config.yaml
n_layer: 12
lr_router: 0.00094
beta1: 0.95
Below are experts of layer 7 (counted from 0) of a mixture-of-experts language model. Rows are named router (the router's row for the expert), up (a neuron's input weights, with its number) and show model dimensions 0-223. Each number is 128 + 32 x the weight over its row's rms, rounded and kept within 0 to 255. Numbers have three digits each.
Before each expert's rows: a language model's description of what the expert responds to. This comes from a sample of Wikipedia text that the model never trained on.

# expert 0
Description: Commas, in, of, from, semicolons and pipes before place names, e.g. "Stadium in Sheffield", "County,", "voyage from Saint Petersburg".
router:088129173152060136121148095160128100140186132075100097089148085142072128109136155128142148166123109134136141126104124169138105159095065129170095110126135120154195149128148112139160105146099124123139103132114098085120116070153091167105104161132056068135145219072116145155154152104119137104125115126160142081096096114131138124116092068142159231123105113051120054109095135138195107090122075098173127140100128103120127088082133144112091145062176116177103136113116163139128107115131159121153075113145156161160144107137060100146131130117123159117078108120119130127162060208136115132164102100112077157165132088125160098186142143075156097086110200080113158134149186108120114197128
up3:104139122190100188108170112139128069193166155121119128112227137121088159066067128090124189150104135121123205113110128172038079155158058123137173110105123105104089115127164112121201206173154165102089132137130109130158141141135103141129124130138201110105153116057124125096101064091153156129119137155117156128134167126200108150136086125158130131117159141163151185153159108149107093100155108112206119056162097118107118140171107119137091156114166129131142177117103116087072120092143151126145094172096130148111175130102091100191062110113148094164102137156077124090081095098121096109136068108099123128141109091149120096158151120147103135138106132123108138132196149158116126158122
up4:163093189134090170110094086100088139130117162137179108130156115145105133134131097076156119220117102156199142153107100124185102084157106093127129060156080160144071149110096147152113105127134105137143195187124134137145112107127153122127136151094085136167092155126099106133120117155076137022116118085180140128165152135130105109116114094136087174118108131164169154156143110112161150189062089104132165091090122137089135080113137124072160152148129120156128141117065129105135101118170159139143136140117118133132127137118149158097120166125116126117105130157089125148110141100192177110185153145083117174189114143203151127168111116183163064102179137118097218087139194145087150149043
up5:112087107159098189114145148205148114138113099109143119082146123139117096125114098135100113184102120078157154121139117117063078161092139108181156167170108144189221137133074086102103164099130169108167089081088103098146140093105094140194066097173168139132127172139143112095109100165103128126117131166107138093057139158138075141083147188140150098065152121067174081131107106117123126178092148128121136100115151107126088113145125154125125146083117105133124181153061062170130132105112149092118134093137139161128083096124097112091089142178147117125190139114163135104160146135121174103066087168087127125100041072091105075126140119122150162132142156083086099177130133118122082104186
up6:064091137116119104079154106134082069110101077103087110109152154087153080098121148179064155098172166116107111078166168083115164199102119145150112114170148155153169093108115107096132112129092136099127128121144123097182148101112156121187123133094163151133176157109136143124153166112112141104166133087099152162124116192148112170114061133108157160100079139107105096091094162181174117130130167098214130135142188093136161084126123119112060084103144106134121130147140146191177171161209153134134082111149110162168120127112140148169128124157117110141175065151144127115128103153143123086198157148149071129099132179109043143177137150199110131132169178095129111147080188119099142112122
up7:170120075178119064119164142117096131095092142129123093111141009059045110128084125115079137154151117112105101099119084148164147146109073140182127077156148151111094114106130081138128122188083142178120139168163175092142216123122169129101123203119087096108179147151167134106118131188116138116124169093176128142117168138129092183186114108145122125168057091125120161119107095168113100140114081058131108172119131091176120131099134141123127149086136144145109141152107147158144055154150165160045123103067139158112097119135130161104110133100086136179189129119129129153145144113125149099137114156168116158134162094133138124132120127119070113110075079119095186160137148103136130180173
up8:121180132144132149151150109126143165065149145122124088065128086147084159096140068136130097130174117099099129160111112151190160140142103112159139141067114129155171118168156091132152090088095102088106144180096178073151188032172074191102141160156087131149135137120139152091201179106113113124075081168147133113097070107145120151093113146103105148078119079103150084144120057138157136132157157123132110152063096090165057111171161168127142153072176124128143124061149118117123156086116145139132091140151147117120079156135130028132105089158115153141159134160087126152141110198120159114157127120083148179134180110120142134130166128135189156088096147104151116120143098179144144102086
up9:157126156085171077136096116138203161111090137117111128194175127059147125164114104099086147132142141175156155144143114117168181118109142191118106086109165082171192107211147076068093126166115119131129144150140148129118140101158113194093079125178131133112119147051122152144150159137071038121155178137100117143112113084136164121090121097107172121157043123109190119165115119142156102127129105128144150157108132101074107114065102113120089113059145127078102076179121132148116137117159071128171095153174138063154123103126097117190110111158139138129148114058128053077179135122158103133101128109143111140155084144058105144142125114140148143135107134165167148149110158117126106131081
up10:088157122168161145159090158170139156143139158125112119111104116172087126050094146128100128172092177140147127141196101163153143141160119178141090131145141134127095139131135141123111128106144131097103052129109147089059191120068134172187128139173091099107238091169113146156213137090100148168108157133095118098141132058126141128148145067153131143089105139118102118142056134115145094126202095123125113125158090106079095118184113149119147164105114149076136119059108129073105110093096115102106072103145147134099191092123079169118145124100155164194110092121114146061146097150098117142133142138120097132141160157094086150192088120088157104165124133123050131172109135135133124192119
up11:134086127172076135105164137161100117107150142179155114107117060111138096168189156134118131176108054168167144119140148151161118142135163139111200138125117110085158127128097097127107114134140144120181106158164089126090138125159108143081133119121098145149142139130108130142094095084166106181164141097183095146071093089102103166078138151152116141148146182140093087110136133120123061147140095094149109112113135100175148129076161146057120151136110127133100162182086186150150168061090141110174113103083153135111104187119185176079155123175040121061099116183088093073090127119152126150122119132067154106128144071120079172158129151061119160095132113182213078103152109118097135139129

# expert 2
Description: Nouns and word pieces describing physical structures and hardware, especially architecture listings: roof, windows, storeys, bays, brick, ship, gun, mm.
router:157174160139100201143138102163114146125132118132133164069180101180067108094128161135165142152141149165094143147129156147150114140131089096155113108104200105113175143133147089149157136178131118181166136153091087123125105112087137083066166142155075098104123186097117122135123190127160146168118137126156152136107122099080127050144146148113133117141116141116083123113126103202133135099103086148175146146156190115125133092099111106124191122106091109130085110195135118106150189097212069072176120054156211210075142093104129108107110133155191170098106164065085123114145162170094157084122117142162129140103105157105165092141109143097091151111145115124156118098171152118092167128159
up1:123091128145116157141089119127123099101095123176181150139085130142103113171125089090126128084175116082199145139166133110151208098114100107148093131123135121117131090164142119178097117099217134132157129156062110121122205169138162109100086115143116102145144168094182183154128124084069122166174164102117199153088116128111070127137118154108133190129135107145091115112111105184149155116116142227149081116150137091124152130126114157122132153100099104114082089100136120076135108102195117146136103158136047139099131100158102148146118167131183126138134187142133103096095188131136072127131110144076134167066125151148205125138117171175123063126154107163105036135174152120087125128154
up2:188138142140088166098176142131136157117129104146122138081094116148100121076140154135102068101146163110128171157142122157150117205135095056189121144117129175148123130171157081140144125152115115103149121191169138109133125049145112100104190168115107138105158174095103083103145094131114116133129180128140151117074113122111123103132146069110081064163109160154147153145111146181085124140091088165221150115124142100131063134036132104116086113155158164159131122161144132142129153068125109120064149100126142171113139084097177122085114165093169167089149152148117136150109170192129110149135127136163081144114123106069146134076196158084116064144078119161108098124105085102104217100101
up3:086135093076093121140142137111124106114104113138101251140159144130105127135149107129169122149188115119110155093117137110129126066073140118130139142156164100062119106129163093172132116185089130189150181108105105123155128118151176136077132185095139146151092129124164144133128126096135115169137147103169123101137154120082123107176106132137148109142149085145097170069131103138057110158138049044153142175099145180117144169085139175122145139150161178184088134173104132123150121149119118054130137097102158102050148120113125160135085162126110158076166082160052109081146123169145115106103111092161075115121096152122159065132097116120115138144177142140160185120176142201104172192103
up4:175091101168082115160150061162124135215085135094116202181075150155133092189121128111093098111104044146122106124119163191107134149176103108134122151131192106105081134134104117091148160126116158168134135151154096163126157086133161166107172112126102160110054137196185121124136115088168109099052142149057144142130107148119102163093105094096076086172166106104095120135153144178122128137115140100164114145150088117161154161091120150060122154127055147134071103155135152116103155107146113099113091110174120127166142170106106100076140192179108153118091152105129073095087121119170098079149118143165092151136094161140115046139137158106137107098136089143093139111121161094137155157146
up5:110144068087124114119088159168151062107160145118139094073153169115117164119163149165147146123157135139148144097129136195123117130179131134143126140065104119106138132110109097108145139172133185135138087165142055162116172097147208112141077116152155067126099110132139137128134138094111176142108110159146164138125101092138089109131159142142087105133138118084098121139108135181058130112122112112177134085110150091168107138121095110135115027111084140189099129155139126118104137067160103106135085096112122141078094096093206154169106111116109106105066110062120076055140137182146148161149093109188105159162135191160072163162188118115094211128131158131100149075150104142116044121143
up6:136165130167086150110125143124104182101076148077128141143143090149092085148112079119166117090113138146093148128122120131157103127092125140126058126072109130102177134094096119084140200136144156125177171213139112112139099107129127099129167113206076137133134120110127118111161127145129115165044145095141141147189148133142096057125159125149136138149072124146156156120111130037090122139121072198153148148146189060131113108156173110188114086145122124117123150112118089146130192110144125058136139125142130153069121119134152152145168150090095119111118103106127103086185081125140140133097130107196099133160079163017145101196150173081111145092114063072092158130104120154148138124111
up7:101140143178163129137176188184122142079135142126160156074179135164033132097111166178141154143166166089121173116114140133108124198121112143192162141135138126128200135198146143123112162083123144128105129094118073103166131118099122148089136121147087120133148115166092128114168122160184225162125093153084146081139133127165128105158113140140123110118167111124101061127137129140147075104144109112177113081136190162075172110137177113136123074151100122094153114138112145113139168088140132092176114125135162095176178148112183071072133130099119117182141119110162160200152106179163166109133122151166098144150085135160131067127034097176145089118128189128146099105111088149152117132100
up8:095121103114084136127101014098111121151136136120136120115171076080160134150129146077134147145117096132087080102126107146123143108180076108105074141115130140083144145129122169118159111104141109219174123114168126128164120160097110120106135216115137157123169134104169119175092164138144166147115098120109164127116193175133154117136134185133137104127141091087157145118187065132154123138072120135112134153109176101136158109095111068158137132114164124137116163162098134128111189099104164087172151100082086140158132076205171163156108101061101156172099140075101121159201128152135119105134092057129113152129136139125194129151158104099093145106148153100148130065173129051163166146049
up9:098069136149138130168103110090094202137145126154141200112103096173120096111102108085138129136123153120107154101115164082170113106094141161123144157132137097149190093060127109126143139129118121206129159154103169095119164141133092140150127197128148148157114175158066109156145129095118166117121086159117180141048150140125097216167120112149125069112107101128114104042123104136112110116072205136115128071162120123161133070128107149145103196157094150147113090134126184136112158101113158122137098107122146149085090123137088170171084148107082150121100095152084140073117089199077077165119121130126191149141103098061118138154143105134137140137142115120078129088124067097060112132057

# expert 31
Description: The words and, or, but, mostly after commas or word endings like s and, ed and, plus some ac and spect word pieces.
router:181136151157092135119131172122104084103141132102103105098161135140097110129110113140158189212063189127141147121165133115142132104113062081110107165157141136120125149155141101128145138140119124148189124063084082091103136067137150133114094075170099080152097165132130106155092123111096130117110152126188133162104189078107109137120081117147149190146099098101061076150099088118197122146102090150115169126141105121143139128093128116110128077106042117182131142135067108142197141114144078149081116104114103201123087115116099105147072147121117163130117099126106233101153047182106093123155109144104144191104066113104135113139114085117116126098154151115129081139188188132098121137117
up3:077186125113114118111109134124171124127121135160095118154064112057092153176143098116131162122120123141190102157124151144183073090141166090100133100130144115054132125136125142120136119100186123123125173136149105150155162094165190115161128171205092116146117164172159130143111135062147173110142098112136086126121089166108087110141098173085099133123167107098104077115126104177177153141142107118114150083122126123168092088109125156153151098094081078163123090117153112117101101105089147170141152049110134199138165132158102094179136129161140133136108068153124168078144164045136066127130126204163092143170104147178115152166195095119080176078115171124145109132164213133116139118176
up4:125124118228176138119158103096125163217124150152140112122132045158176110103117079125134158134126132122069160127099082186131080116130138099154177148170160105057122133087160133146211090127170199167143128144133108124140122069122150155129129120148115061160147133147129115193132122109103153111119136098141111161206165069082079152114088162063192141132138110100148159171151161129119177123196157152155118149095127064123149106137125074119101124131139079141091191186153071081133138125138145065124137141119065086118121129126112083150080113157125108165172183161174154163149131152135096148134093089135101124138162151140121180149112149136064103141173130160147130131158114132100116134123
up5:132115141066098089058202122107135116092135142153148105142123150117122143134223153119213143117146163144149168130099161146152156184114151192187128129131084061093155138122113053176162078115096086145153131178126136124148099191124139137140131062182112168055196144125092152107164104123149150079070163165169085150120150123153184112119148153147150193117133138107116150158100104134115076104103104208054156145106144182165131062174168133062076147095141163145078148134142126176156144141119123112140147168136121172127068122133114173155088135138115120134173110132134118128129113162186099149096153130116175157098132101127128139143104150141116100126079139108157080142111130159139113091122
up6:090124108090125161076113130160114091126219147120088184125114101121120133116140153115102141174061152105124133144117155155135134142136137099134142137128121155184135165129136141111104141172125102111164202163159046140110138111123159114145099141116176126199123167153139136089146141129107149120169116049172154095157196137117210107077074083103124086118078177106107125101050161126141107142118126150141193153071130096139131113093143119140178127119067140104169130106087189173115161116112209158167130171079150119131141123138129143224137112106113102172113152135099141080189108134178127123129096153141150169166124179096129072146101147112089089127058176124103137149163161105101125139192
up7:158155158179170145117200125068095115184104160149122118146088155119103066143147121137162150182182087130102112109065094096109120109161076152103174201137108140146142088104150105164161181143061109127153113121145074134141103139133138082144112080165116103093084053167128132221159148134177172107100089153076099141135109141113098147069095086096131123120138073158107156147104094110157139094184135141119147088154178046152061127114133129154165055157072126158146158143133079115138134106125153124164060105143110171082112124105096100136207134108140118181154117120136167111147150146119145116182095128085150122099168115119155118102086100135143115111113155165134147146135101133114120125210
up8:082138097133126114131166206121092087080135127117126087178101111084107094093092171095122108138089158181073077114145126114177113174124099029131176118150201210105126093105139097069125112116108126096159146125079195111171121092131100171135172132101176085107128114107118127134070132145133136100076111131092114144140180107154113124092119168084138224128107130112175175154093114098156106096074085146098127118141130112157148145123147145159108159105054122116083141091141105125177104102133134107147099160092158131097140160060121150142097126106134152120131176113178140142186076167125127117210095147121193142142104114141110145126047133149120117113178115143115120141124184183132137111078
up9:160176078163079153107167148102108103094125130149162048116134036099152201177176084158120143178129116120138129098174103104117162138167110136119157134147109086128128148131134124108150128132123134138122166051114118116167180096123120109095149105130125100144128110130107074100105139141097115116122141183101130153126145106084091151176150156137167108110107138126108073138087114169149059059154109172069109104100127125115074115125077107133165153104098131182048181119073084115175101126144124131151136135115078145138136157128147132121144176075159173109110103144168163054076104141105131117209111155149152162198088140091083086121112179117145158077126081091083111186098171163074130154109
up10:141104150133183110137135121131086125132066092152109131124155119059117131140126106122133212151123130056155106126164132107131104109101121145121126155153187114099117137081160119073116117156074145166152096071155104112093083096155062163112184131173093110117186141094185118104176165107047143144130152077136150128069147128097103073058139075120161139183134133173101111136115135112130124121101111104140183097151098130128175164034115128127097126123186130179122154053128178149131111156076156114122117143157110138120123124079109165112079117116171163156133122147104149104146122150096132079104101204130121187132120131083121169168199196125118145171125209133108078127176144156108114143093
up11:099132094138132098109092094112136130091142067115074147152129148139135163091124158105117190192111202144150053118145119163127179177081109151075140152146125155104144091164156107111168129118107091193151116122117125118200149103074066132064141066117154190134131153196187074160123119161068102117105127122155141153029155129140071151159136164123140134107144127127136158172126121080213150149079124139137165123080134113091122101174094134164119165115153106087163120091113120135136170137092126148102140085140092159100138158090093097177174125118114131164125134143139120132170103106155137204132080127163146178097108111069129122146127152136078107153161103056119103115190157170106147085123

# expert 27
Description: Kinship words and genealogy phrasing in biographies, such as daughter of, married, son, father, brother, and they had children.
router:139180106136102145137095136146063162151135121117129152146167102158077068170119181126143143155156149127091099121185127085120171128086138089163155173149115154117155092132189129156115149113134128138150095143127099106134093100107141106080131171167114096108117148178092133123076132129122161150116052153187153119122120125092127098139149133124158144144092179018090172097143098078148094111162060087156173099096088117050130125075125126118099169064109103177118089142141123188161143082110080134189080072182175198130122136130107121137096115185159116141106137103161201119157150124086111098123119107100144119113072083142181145146093159098108157069178130076125093117150142102076135145122
up1:192111145102049108126131050151061229195133118083156108158142127124073108121094118130150131067136137116075101072173125123090127118137147182108182155156126126111103090086143103125152083124103144168105153140111141158127119099123127126181132119111151112091112172149131141070137107189156157147128109103139106084103049097191099063157117126130188121119144215067121147126149110110113088151103153136062147093134176166121141147099123152140128106078090132158126121134146125133163127113147073121118116147129160122172145132084122078148143107176084144109129134142160129129108152119128112119148108131075171164095147114119131048097101215078129087124116199133144158152181156118090162062144
up2:088152160152120114154067134187173131118090090161139138158152152128119143107114137181172076176176134064101123118155121123163120131115111168167112117120114176057138185055131115111113188133111137084119147123132059066134112091051100122174142151100107173161119115110129137175125199184109106171128120081146157150099106132229159052168123080112060136128086132060118110143152135122135094116133081196113175074086144120126112128122132100133071138139074131123143093141110158116123091129107129122151157130134144160121172118070129120157109125128119138153099132058132116176127120151096188088144132153133158130080161122187052171144134091169138148140112124095162107132142182148081152089106
up3:066183115107115124142109128106087153151156116093186201150091101181099066141136168151144107122174079168130143110140127093171128137100101069125132092133129124178124091076174118180142134145133122161150140060127137137154164076142136067154120094139138073147109132072062071102191151112117190145163086158142201122098153167108133182152165159144142137181115128143205148056165126093106121152148122090106098101137139152150184126079164157078143077148080081152145104148194176111148147074176067143126112175121121114127145166087154153118152141140111108095100125099115137109072161124068121100150133128083097157094116117158116110123108044080080127126106159112134108137141127122136113094118
up4:149153175173106140151164128075219196205093132116104126126128128134164131143133148125136163121136149128066121146157115073167131119096106152154155112087122117133125158055147161098121138110186167090131097063115162076169099138104113122076119156125079118089086121126112118119086113130164098131103111097160151126098127131137069172184186110153188225102143112091108110121064075055110128085096072090160112143176136135121137136104060125128176150118186147144151089162130110159161171125107123142106094142107201113140099118138122118139149116135099150118152170127102139164094154109144059086146101130090125144121138143180164125171060192086144157106113150067106103116129112136165076169165
up5:099111119095081160134065094146103162153087150134143172145166175159105121095161170104237162110123094080097123167194110176112164169104103114152133071141110113093172115057165139159127122129113113115141133101127155089170091112194132149127123132162092104091113095151105096111143131131141124156066091195183155110145068136135096048125126147157095159108100126110129139128142129130132081132114082044150134121118144111145171140130072111099115097064169133134108137137163091162179166155072109091149137093084117132109136107075066115126146121142056065163150139115123170044104139197109099150090105157172129159112089095124133086156165123135141122108134112162091154196155156120112150146122
up6:161121067115143186123098108133062097105143117187122107111122148099118058098193136160126109116142103092173149116130051101154166140120116157154101125130104104144180108129135113076163134144133143156086084144124170140049124187139157103115133062111112106082138145116103177223132165156122133137101100115141165173087180127150125148122138089131113142118169107115159098121175137120065123145131133140117180136148133144122153113081114205114108212147118103093130134109089192123110115084106112119143110089171182196140113085120215109106078138117101111111059140155142157119094131145130068113127175175099149153193189132140134112160137134105136133108159136195117047133074140110135177100142
up7:143161177089111164121111097146054128118123203090142134098131170106116142169144118112175145160123143133159159127099107124112192121091082129087164146075129110132127070217167120113153077066157174084154117174129167136095088159124128123132139191153119153122064138116130134146144161130102201171149165131052147101125113161131108124115159140136143123137155107082131122110174106107152099097130103140151083150183180119131119079122124046119148189080072082106108100082201138155075172110088185111137130131142191145131092138124204203098085139140177081185153164144117083106166145078152062116169104118109097099145097133143122139110138138150115151132145168162137102098126131149119122107130
up8:127142063145117124099176133119158199129070097137130126138150116124147110166085166113103113112142116140140108154143152151123116122142154062135133115103122151123083142145121123139103081115134074174169111171178157075139130096108095115119175132178144143142094119114181108134101089171107152156090112075142113127147181127191120123125072148133123161109163120099114152118140161166118176136141071136081133152032176143111125119099081153114113145034203111099170092135126156126159129142125101106129089124104162155085128175170128124152185067194112182083108061167135163138178148120110106133102075085152132088148137095140181152135170188122149125107209115097109048102097127195148187168142
up9:127155137123112128138115141157109112115162119174136121153101116123149136113106132091116114099103172160157167124107162171125099108136128059088116093144031152107092078087138132172128122098142147122107166117088113147216142132087116100065108162026157145110135154170088084133099166100175150123148150089137198150114150115131189132117146078117152101145116137111087100169132040090124104139086140136117181213139141133104127127114074167129088067058112076094071145066145119162105070134140116119138112144203130127180136144100142099158149134098160175150142124142190184126135140147054114111114073145104089076202141111122181125130109104150138122113144106103089111174131142166158122142143

# expert 6
Description: Ordinal words and suffixes after digits, mostly in military unit names and rankings: 3rd Battalion, 2nd, fifth round, Second.
router:153127141138120155077119128130105134130165139085143133104161154144047111059131134128135168152077110122136130177221115164094121154162115146137118103068120185129164193118148073129120135091115134151140122151059168130134137060153057116157162134155102118121135167138096169141135146109182116116105131084142169138174096080075077068140136164139144119176077112072090149078144114165134105114104132070166139139106183049066130067108097089147109156073112113128102144156175125091144144074107102164138152098142113135122124125141144071166098137101093146147052193151139137068115153148113124084142123136091123148148108120192103119176130185095106098118076153076106105149148157106091185144142
up3:184152124116144156127074123090130191190124137106095093135087184111119164154057100148102161134186111153142116112152094147142147150158107119116119135146133171138127102119089100148199169100070122091166103171129137089099099109094144087180120116175108157091131131121138178101187165089142103101111133099126091156100087127140147073081137146126160102097102089111099123106117099144130117047114117097149129138158157110106074115124089093114141165137122159124108067160133142153159136127093152136138129102206168038114141168188102135148100098096154136112121069127173136146088173160151119086132166133076113201155085161109168102157104171087142091087025095072108166173127156101122129191126
up4:106119133116104127145132117114117099144176098192166099070111095136104120115151120109119102138154099157145144174110169118148133145185177092137117125131150100119146124152088134108134156125068081148144190118144129109121145138109111109170156129104114157167105082197109086136105192150158112137132148126122160177118154170079091150114180119104173166108177148096182162113109113134122114130127097075125088105127128106129160092228116102078079121087122064153113176122133082045140121098152153132136140110094125130146150149136177079124141065186163115121108099118073186104108101070085118115160100163127167180170096168203112060120097081076136110082161151142133126088162114181121217200123
up5:122177094188177065095108166081102119126147154124132106127102146124073166113111097163100149069085131114117149117136192095172087189158125098116139192118102162124149087152081083145114121133143071153156161121073115064149125102138100129095150138119138105125141120123158087114152095089130118134084156148170104129134111105067087108181117114067112062191079105103131079078141151122138103081110077133144094096092106111068099126129127077115106146088100117174084109038105156088152098089102125139093120101078160055121162128117191174105083085122162121081130159163206167137135144139098156090166114159092104128153138092121113110175148109123106124110065132118107140124069128082112128103176
up6:104174138126092142157092143117070182150131120128136135164164147117088112102093071130120092119157196094146169164141158143122139104086187157173122083095211164119199155086161123106118105146145146117144152081106087105164136103137066155152120134129111128140086164140155061057157162131142146135120129105141089136073141145051098151152117103090107093146157151132148095103169163068136151113150174111151087136150120108135065152105154166195131134148114066164123148147090178101083080105175177147126128097167173133108130106100144102122078189159050138096140055150147171071111130155110131146141164132077122166161131083153092122160140135102100134091061142118107052140158156097104121135096
up7:161110176119111149209174115134115096123052180106132156129142170159086113148100149182136083145100133115049171151084077144129124161124164164083084109174097099106122088052121065122119114153169179103135131084146144166083194132204137142141141160171096117161167128102154171128136126083129153166107148123169130099177090095125108120102087105105153051117149156111119130152128112152141106096144064124160163154145129125103190124146212100067104147122099135187167107156145154100101086061194104149102123135098122138159111128174122100105148120151119103137133134125148072127138106141136141163150098150123137110120172153071161184160161155119079140119115062104082118109135131136137186055127
up8:111090125122079086077142119186067141131117142128107084102138140131134120126171077153128105161205153144078093151134110119051150140172153126129148153142141121094147197075158110143134137194139137133129162133082171075177119116105124131161131109147083088134074118125165123137144134107106126109133108119139133189093131097208134121111156169130173111169157042130176122122143169105111132118102148134148078150051148103098141191122085107201111137101091102153166176170172087115155166098128100149149145120165138184089131135183121158120169156103223169134123167141073143164100105091125124176116110220125164164131086127114169100171151148096137089139154157159096115158092157099090134143092
up9:151083068122124113163055154113064097091184130190103096123092118170097139106102143133133128143127121169142123147116163161136143110084061194132142141080117110136127111141177104116121106089093130127167105121085139113030134161133116116112135249153147097105078127155151147079104138155141089164087086103108139148094208097146100108094113135139158157126136114170099142131121102159160069131117152111144142122147133156146130082169110107132139180085095124152093115134051141073161118145145049112192096112141121126115145105140116102132123165072169120123097125144136099161119165167138206144124062128121066139122145130124086165151146076092071093105096212129146122180101101152135107094093
up10:091175131143149127069130117124102110121139126131150188147165166132073213112136075148134171138071159155080124125137078116153153148102063119118126162127138211102130084083100062065101132177152159111149154064110143098112140160129109107154070077161110084108179113134079065155144116138101130183104183091121133183175141074163113104094142103144142130093112138078140079114121106167167069031181123075092159184166139145117141138105107098137118089157113151135118114154135122137097112105112113164165174089114159052139173098118099094099103152104170127113132130129131141106083152132130101159146180116169136192150089136046127115170131104124128115152119125173129124103147132135121075131173
up11:116161089105162133111054095156147169106136118098149071133145161098143108108119102143132094153135109161066101108141113142187104148096056156135109120117121129142028158121132160137117121118131166129153154123113174160132120111149140146098136082131084073167136130167143083111100103183109069117146085102183091139163170096152122126135145115078079106141135112114162184110166171194165152122130135059162151150055163103168218127127085119073127063072124154089134118091112135137157153097121084117162110165100135138116140123196104108130138114134104108117094183077103080183085104138050171115094117119095162101120183112136101104114112150190163137059073105141148092067111150140151139119140

# expert 19
Description: Prepositions and time conjunctions linking clauses to places, dates or events, such as at, to the, before, during the, while.
router:089098150145066174079153175135122181136166120113110105080137101143068149132107170158043156217126143180178101117153162134153099159172053092122139067136167127144167110134197107151140132117094109101161164194142135049157112112125114136098166138147104131182127157125162108184130143079142065176122087102127136099141166075149111155134078086137219177134131105109058111091143120137138111159134104105159108131077135069111146134139141140121160140070143120108137110118153109148134107134133170158137111080120153179167138092165127137141136141117153107066135063097219159113179107115078143114145131142093123149089044140122118135128139175107115105107106151086137093152144133103133112160145
up3:143074141127101116122109125135114154132137134121113128118159098122128111107172157176108177152183142131136121142111100089095132122166056141150117081108133092086207143099149105113061101074110117112179086158128166075142124158124117164145176114131190177118090088077159151124129113105135110125124067151060127174084123081152155124140117133176169175092126144192139164082108084155102083141112039120181073091134104086141162160122133104080133112134088080116193130112108108197103148146129112115199116120120112155119113097116155111126112106118132220067118076074166188131151163135154104131135130156115108185135133189125099119113079145145053130149133090084136118058125150110069117112136
up4:122152128114098159109096124057158124176141117103121104111158114111134136061172117158074108137116200173159129103082156176156131134106097097146133114107131214149141183140169150142123143074203112083110181109120134097085143149162173089151143163072137104170192112139102174116113168067123093101158156154139128108087122101125045155194088172158120138119122093122128157129093108122108096136130151148195088090134093172155120120106110103169106095133080061137128147116090165172167084126147172090155138196127122207148161145168115125101079095163127153145111093090133115122118063160109111127115062142132107111066099089168165128171154116092123151078117083088120088135086111123120107127092
up5:181109142110120107096165145148116109119150072109121106111116126134151188114146164113161127167132123157116150098166184076136082076146090148123146098143107146102176123184125141129170192084083138105111139180083148107134087154087172136127167174114115099176153150108153131130179099136077129143138111177119127149074077118122184152147031154133165153078140132190098066142115075120103186151086158133126183112178137150145124119125092155135097118102149129118113082093087151126117170086131105122140114089125086118159128128125151107184161125049122115140165160156173097143187129148151096131054128168093152122134104129149161061144096126145056116122224125163133079160174109140158060116065
up6:102122141092144129117107147084095144106147131128136088075141117158145128107126081109064153135143143170114167153152136109138089131108162167131118111084169109158133092110168089149204122143016109060134145144086153153148144105091163129095113144096063175164160142132100105079129118150155180086089045119139139103126121173109155195090063087138183132117160126089057100168147142119156115055062185138183136116094138156169137105067101105138112134101149155106178106041131149122146136113123145081177185135133152137057099141133127145130132169151168131076069160144096124130080088179119161127112107147140151152088127166155113095148132129156142070113114168117108104173099134157140137094144
up7:117149160118147129143139116142147152146173088169084122084124117156058185128143162146108177126112128099168152144122091175102149106113107148142139186163088082150112133131108079125099123099120145114126171149179145085114111108101098160164149143144123145086127138089103151176135153104145113177105131083141107089139155154084171150069123129114189146093169146147116158076115145180134112138120097179142147140117152123083171126091155082124160136080093106133140155103111122151185139086054206255104143138089173127152103130163119117200132081147128138110140087162135092136124118078062161078185120151097158147183142124083194178140163156116124113173154058098129125110175191145131127094096
up8:171147167140101122124116163183050117105135203063165142126164123116155121052158136043085148139133131171135111083122144213138093100142116138130135129114113114160130153130177108119135057146130118136174170142152164083108153093166132147161160125157107157107120124159128143142116124097170133145153144050128111132134137123126153133150117077160166167130133150088154118160155131153162122100097098145096096079095139037174123163126128126201169152155118111211106114122149142112144057138163146120136132139167167117142183094181169122115102086131131172128147153063121108136121120086159121138131174105211157185125166161128194090141171144149155171089153097112089106122101151201120204127143
up9:134119170183075125139088129148166105091124117196144093157144136143116100183123083092142112148139183217129169064175136085162147141162076113131114089121095203137149122117111152061133122115106159179122135156101095072129183149105121127129162104111174115142167211110126112126095141090153096100104107181082094170158074088145158139080081082152116092133137107139090156192056094154163078158166151081129105148191093076127167152127096101114096127112148144159113155157119085163195104152178109137125170102066166150171106151146101127095158156113163122105101153100137118113135146117142089141179137135081146189129121117124144133077133138135170109094161128130073131151117173169107109155178
up10:236151126127140100138069108142138119131142100129084193135082119103163157067050154106106165120167108073119169175124140126182063142156161123134156112149162103198184076111105107109056108083099130140152151076137139136159145146184116209118143185130095160111133168108110170182141178114124128143105131093136088170111108106195070084151104124161151153137091155139151095172135132146116130130088116045076125087105150108108091117068169154120134107124135155147117155091178125121125141079123134159128159146138172106122152125108139112108085091137179152130091110052137116143209140099133126109129146132135130179137134141146113133067110117151143123167057125122126131072203122144152163121151
up11:150072144174065176097119168113099094160116169176120111062120127122066128103115154179106140190168163166158106099132076151104100136134142088107097193132106063157096153118147189123131148145128119152160123101144112078101052096138100147182073117106131067108134131162145185115074147110095129113072210137128160177168118131162141083143139110138184094119132187163126108097191153093155173098181103123103154114127149094117081128161179163130158205107173076146132077152179117098135125149096096165119116079130096114128144147080121111101110142140108144147109057105159138150177131121105143119136171152142186111127157118082100160097155155147141165183108137088108153093126136116108158095180